Weights of a small mixture-of-experts language model, trained from scratch on English Wikipedia: 300M tokens, 9153 steps.
Below are experts of layer 7 (counted from 0) of a mixture-of-experts language model. Rows are named router (the router's row for the expert), gate (a neuron's input weights, with its number), up (a neuron's input weights, with its number), down (a neuron's output weights, with its number) and show model dimensions 0-255. Each number is 128 + 32 x the weight over its row's rms, rounded and kept within 0 to 255.
Before each expert's rows: "gets" lists some tokens that make up at least twice as much of what it gets as of all text; "raises" lists some tokens whose logits its average output raises strongly, later layers aside. This comes from a sample of Wikipedia text that the model never trained on. Tokens count by the router's weight.

# expert 10
gets: "s", "1", "0", "2", "ers", "es"
raises: ":", ".", ",", " ("
router [164 148 150 131 145 142 100 206 131 117 165 155 138  81 113 138 144 112 199 145 128 123 135  75 103 204 158  75 134 117  23  87 111 137  75 138 110 143 106 114 143 152 105 113 126 170 137 101 101 159  79 134 140  98 165  94 142  91 111  95 130 108 123  77 191 175 106 189  54 107 118  67 124 151 151 162 149 149 205 128 138 159 176 143 138 156 111  91  91 110 101 116  98  80 120 116 114 143  86 108 144 146 160  71 173  83 116 120 141 137 142 121 102  90  82  89 151  90 134 103 133 143  93 129 146 113  84 126 148 163 101  75 176 161  96 154 170 118 148  85 133 136  94 193 151  60 102 122 164 197 189 127 106 138 148  83 150 154 185 152 180 136 178 158 106 131 150 126 128 174 113  88 173 165 154 117 119 103 119  95 124 111 117  94 108 168  85 104 106  88 126  70  82 126 138 166 122 117 185 141 126  95 107  88 147 149 122 145  97 150 146 105 118 168  51 131 139 167 153 206 107 123 140 123 157  60 124 133 181 130  85 101  97  99 125 161 150 157 154 121  89 117 163  97 108 121  88 100 129 143 154 142 151 116 113 104]
gate1 [128 126 117 129 115 124 134 134 179 241 126 110 123 162 157 165 132 123 143 217 132 182 150 128 128 145 122 119 131  79 129  54  83 107 165 126 111 145 131 114 133  97 134 166 133 124 131 129 105 136 138 145 122 137 165  70 175 123 191 184 137 116 128 118 121 104 134 124 219 122 118 148 118  64 128 143  80 138 139 148 129 157 104 125 127 125 160 134 200 126  83 115 151 128  78 143 200 128 151 132 110 139  28 147 139 168 115 161 167 139 122 156 139 127 169 129 145 102  63 166 225 148 156 128 128 128 122 125 125 135 123 137  94 123 135 139 126 115 116 131 128 123 133 134 141 126 129 107 103  51 198 124 126 130 152 131 148 173  37 127 114 108 132 136 117 104 123 125 138 119 158 122 128 141 119 138 133 168 219 129 128 128 112 134 122 132 132 156 193  92 119  78 143 126  67 128 136 130 150  54 214 154  97  96 123  99 108 123 179  87  55 128  50 119 133 123  88 128 129  98 145  59 118 126 189 127 170 211 158 209 180 147 125 144 144 109 149 119 132 133 130 131 127 128  88 169 180 134  88 119 127 125 127 134 202 122]
up1 [200 132 112 146 156 147 146 209 140 190 129 159 120 128 128 129 138 130  86 111 206 128 184  54 119 134  91 118 127  71 125  61 134 145 128 129 128 129 132 191 146 174 138 206 141 112 115 123 118 120 147 116 126  93 126  95 117 157 123 128 145 132 136 130 143 126 130 127 126 184 104 135 104 177 146 150 129  82 138 116 146  49 101 128 223 136 133  92  95 137  41 131 134 137 129 168 112 179 130 149 167 165 123 113 107 128 117 127 154 152 131 122 110 128 139 124 123 139 159 127 168 142 129 138 132 103 118 125 140 139 108 134 174 128 135 144 125  61  77 128 143 131 115 154 177 125 127 175 126  77 135 128 139 108 131  70 138 136  71 142 119 136 128 133 131 162 206 183 135 111  95 106 214 116 127 144 155 127 160 144 110 130  99 133 130 126 110 133 182 127 144 106 128 131 152 118  59 134 171 126 106 131 128  82 155 132 170 128 135 131 201 112  80 142 148 125 150  95  83 179 132  21 101 107  97 119 128 136 149 135  34 157 188 101 106  75 170  81 116 162 131 148 149  91  51 124 131 156 121  37  89 126 169 229 158 128]
down1 [149 142 104 187  95 149 156 141 136  94  92  32  75 108 121  64 118 115 129 148 178  94 126 110  52 128 143 127 128 114  57 122 107 130 128 194 105 143 199  86 130 114 136 125 123  64  97 115  97 158 136 122 127 170 176 122 136 132 121 128  91 129 122 126 136 132 145 135  90 132 150 117 134 210 149 103  85 121 133  97 109 196 116 127 136 141 129 142 219 255 128 125 155 129 144 104  83 122 153 207  90 107 129 110 131  72  90 128 180 148 122 123 194 160 127 128 125 141 127 117 181  83 140 129  70 183 130 131 125 105 103 157 161  82 133  80 139 167 145 154  75 117 127 128 135 143  74  84  58 113 129 119 126 132 140 133 114 125  91 130 128 123  66  82 129 128  93  87 131 118 127 130 171 128 126 123 148 135 119 137 119 133 204 113 150 164 110 124 102 134 118 124  19 102 151 139 128 123 124 126 234  86 122 130  48  75 138 190 118 135 131 133 126 131 142  61 125 139 127 178 136 160 125 121 119 120 128 114 150 127 132 164 125 125 151 113 133 120  29  97 102 128 107 136  73 148 126 123 126 128 126 135 127 122  94 125]

# expert 36
gets: " |", ";", " (", " m", "–", " km"
raises: " (", " –", " and", " ", " of", ","
router [153 121 119 126 112  76 119 137 157  88 193 139  87  94 109 113 156 155 157 102 145 112 146 125 112 126 137 132  83  97  15 128 118 135 118 150  31 170 100 125 206 151 122  70 151 168 122 136 142 119 147 128 117 118 190  66 154 180 123 112 149  68 122 139 165 163 131 187 128 108 168 139 126 178 129 108 184 138 139  99  80 142 210  94 108 154  44 121 157 143  86  90  75 109 122 152 115 172  89  92 168  79 153 110  88 119 116 124 121  96 124 180 157 113  51  94 124 111 106 129  85 118  79 138 149  92 147 132 111 134 124 110 154 152  61 105 172 142 101 104 126 120 113 139 151  96  74 109 126 174 171 154 124 119 115 133 154 160 144 146 114 157 142 140 140 150 157 132 117 118 149 129 142 149 147 112 116  87 123 148 144  90 155 123  98 164  97 115 110 109 106  52 119 102 106 230  64 129 170 127 130  76  47 120 185 123 132 190  71 155 115 123 138 183 111 143 157 119 116 128 101 100 142  94 160  88  81 112 147  92 101 105  95 104  65 157 120 189  99 166  94 141 134 129 127 118 125 138 138 155 136 166 117 138 105 120]
gate1 [176 157 146 168 119 127 112 137 120 128 139 156 149 127 143  65 125 136  82 128 126 161 125 134 142 130 134  50  59 128 166 130  98 138 127 114 149 150 147 137 122 155 127  47 134  82 129 143 110 124 129 130 109 113 146 107 190 134 129  97 130 167  80  99 200 135 182  92 138 119  41 139 173 187 181  94 116 113 203 118 140 116 143 128 156 130 111 135  76  85 102 255 149 122 141 127 152 133 100 124 109 144 132 121 130 152 164 108 128 115 137 126 141 109 102 138 131 173 174 126 102 124 128 115 131 129 149 118 121 100 150 159 138 133 142 105 121 125  74 129 114 105  80  99 146 124 137 125 154 125 133 166 151 121 186 140 108 126 112 158 136 178 130 130 113 105 128 144  59 147 142 168 163 159 182  69 126  86 161 128 113 128  95  39 203 124 128  72  99 139 178  83 129 128 216 138 147 167 116 123 124 126 127 111 123 122  66 115 111 203 122 125 128 126 126  83 104 193  95 136 106 167 216 117 153  62 182 136 136 128 106 114 189 127  44 163 140 112 144 156 123 132  87 131 127 106 165 159 188 139 100 106  79 145  72 187]
up1 [211 115 135 120 153 164 213 138  87 122 142 139  91 131 140 173  64 120 192 106 132 127 136 134  81 113 128  91 130 127 147 159 130 160 133  67 128 170  83 125 128 145 148 125  89 120 127 115 128 126 178 109 126 121 123 145 135  85 133 135 109 130 121 134 126 128 133 173 166 154 199 109  71 114 137 114 149 114 128  96 108 145  96 187 111 123 186 129 158 147 130 107 130 117 116 126 143 128 213 141 137 151 124 100 134 118 123 128  96 143 112 126 128 140 124 128 126  99 110 194 100 137 127 155 156  82  80 142 107 129 133 113 132 129 114 146 151 128 130 205 126 108 147 126 125 156 117 122 136  81  58 176 120 127 125 132 130 174 128 127 126 132 149 130   4  80 139 130 177 121 140  96 129 128 195 142 118 144 105 117 183 133 118 112 103 134 179 204 150 122 157 140  85 228 171 100 123 128 211 134 119  61 131 171 116  21 134 192 123 104 124 121 136 132 130 131 203 123 116  71 120 122 131 126 128  99  97 123 124 108 130 191 141 111 128 139 129 129 106 129 160 168 188 218 149   9  53 135 127 123 123 105 120 120 119  87]
down1 [180 157 121  94  47 124 173 102 139 113 131 132 102 154 126 205 149  73 146 126 157  82 168 126  72 126 184 148 162 117 134 108 155 133 102  78 104  72 159 131 154 124  93 124 138 160 140 120  41 130 178  87 162 186 137 137 121 134 122 138 130 102 185 165  81 132 132 123 152 128 124 160 126 120 136 130 176 131 120 138 122 155 173 137 131 139 122  76  80 143 135  93 147 200  47 131 129 128 106 151 134 148 125  24 175 130 129  73 159 115 126 129 133 133 121  70 137 128 125 122 115 168 131 131 133 106 123 128  89 131 103 189 170 136 125 127 171  80  99 124 136 123 157 171 103 227 122  47 166 141 153 128 127 116  84 109 203 132 141 141 131 141 120 162 130  62 142 134 121 206 114  81 117 131 132 207 118 173 115 103 121 118 127 103 133 172 155  86 128   9 109 169 127 131 163 130 104  82 156 118 146  80 121  68 147 122 137 129 133  83 137 151 118  85 106 156 133 128 127 145 132 129 116 243 132 130 124 144 159 134 110 152 147  52  92 155 135  95 130 148  97 127 127 119 135 156  82 135 120 119 129 151 128 128  95 114]

# expert 39
gets: " in", " of", " at", " from", " for", " on"
raises: " ", " the", " a", " that"
router [183 133 173 153 116 115 105 209 155  95 138 122  77 157 185 164 102 146 104  74 131 108  90  86 174  92 145 137 140  78  91  84  87 135 129 122 130 143  99  99 161 138 133 142 105 171 101 125 129 167 152 147  92 140 159 127 139  92  97  99 178  79 150  94 126 172 123 166 130 209 129  90 172 133  55 145 151  96 101 132  89  77 132 125 176 141 128 100 130  94  96 102 119  87 141 171 144 166 147 118 127 127 125 138 102 103 207 174 118  71 119 139 155 139  97 136 136  85 153 152 117 166  92 120 141 159 110 145 115 147 136 143 114 181 122 119 116 134 128 117 168 124 147 112 153 132  95 177 101 164 145 121 117 187  77 123 186 180 191  89 133 130 146 135 200  98 177 164  97 116 168  92 143 131 120 128  91 109  67  98 109 150 119 120 102 162  73 133 133 119 117  97 126 142 109 161 120 125 135  43 136  89 107 136 101 151 145 148 115 116 135 201 116 161  75 167 164 150 132 118 102 110 173 162 126  90  94 169 214 114 108  77 114 163  82 169 167 177 123 162  63  70 145  92 105 105 108 221 126 114 138 103  99 111  85 116]
gate1 [125 158 130  65 136 131 163  70 115 123 126 155  96 141 157 109 128 148  75 128  62 106 141 133 185 119 143 146 143 177 135 140 151 140 159 111 111 153 157 149 152 119 142 129 152 143 142 110 128 155  72 158 147 126 120 132 124 137 138 122 112 155 125 129 130  95 100 120 175 130  68 133 134  84 173  50 127 193 105  99 133  80 119 103 128 102 105 128  95 136 168 130 105 121 118 123 132 123  86 149 152 125 132  91 113 131  50 134   0 168  72  32 124 128 105 144 117 125 122 127 136 127 127  82  78 124 124 132 128 174 127 128 106  83 137 144 129 128 131 102 122 152 124 132 138 129 138 124 127 118 126 195 201  97 135 123 117  98 133 171 151  85 129  90  84 179 108 126 135  97 131 127 170 128  95 151   0 116 127  67 109 149  62 126 131 203 113 157 121 114 144  44 199 128 129 177 143  92 127 106 120 122 127 145 177 175  97 119 158 139 116 144 124 128 127  76 131 132 126 137 231 179 132 136 156 177 106 127 112 153 113 129 101 192 151 112 140 235 126 120 108 134 137 189 132 122 117 150 131 169 148 152  98 101 122 127]
up1 [128 183 104 110 168 125 102 145 124 138 152 167 156 243 128 137 120 112 103 128 168 136 112 133 121  82 117 118 125 136 138 122 125 147 216 125 148 127 130  92 138 238  94 136 100 122 108 163 128 118 137 126  46  85  53 114 147 173 151 130 183 130 127 162 148 228 169 127 131 130 156  91 131 128 122 195  43 128 109 137 132 106 127 155 147 127  67 143 176 223 126 124 101 148 124 103  86 124 125 129  82 128 128 226 123 130 174 110 149 129 127 146 148 132 130 138 140 128  90  95 112  82 128 122 128 140  76  98 106  76 140 130  50 120 208 115 131 134 105 193 126 143 116 124  92 137 122 105 151  58 127 143 125 124 132 165  92  72  49 130 145 118 128 139 128 138 131 102 104 144 206 108 172 113 128  66 128 135 185 179 133 121 121 147 132 134 132 127 181 123  67 143 132 156 110 125  78 128 107 140 131 109 171 180 149 106 138 169 127 144 123 128 131 131 129 176 131 118 155  86 140 182  43  92 109 137 168 119 145  76 112 124 124 135  75 166 133 140 127 137 111 130  95 145 118 145 113 123 116 164 128 117 124 114 187 132]
down1 [155 123 133  43 114 116 142 165 177 153 158 124 133 109 123  91 128 149 132 118  90 129 116 122  85 129 141 124 132  97 122 108 128  77 121 113 128 112  93  69  83  84 130 124 132 114 196 134 145 127 137  56 124 117 130 136 111 124 128 130 129 114 139 144 195 172 128 108 133 129 165 181 130  98 114 150 209 131 118 169 117 102 121 115 218 127  98  65 174 131 143 127 125 146 176 131 130 160 121 111 164  75 128 135  90 161 111 128 126 149  85  90 122 135 130 174  97 117 135 157 112  87 129 218 119 124 161 210 168 138 129 159 136 139 139 120 157 148 180 130 148  51 116 119 127 184 158 138 123 168 166 124 158 105 125 135 117 147 133 149 217 167 157 149 129  92 121  95  91 108 128 170  94 154 140 133 148 104 135  89 130 113  75 152  43  95  78  65 128 130 124  86  12 133 138 152 128  74 150 151 127 168  92 140 117 128 163  96 118  63 122 178 131  36 158  84 199 139 107 110 132  59 131 127 144  85 167 113 201 121 119 106 133 175 146 123 121 126 127 121 113  93 111  94 103 127 136 139  87 108 134  53 125 134  83 132]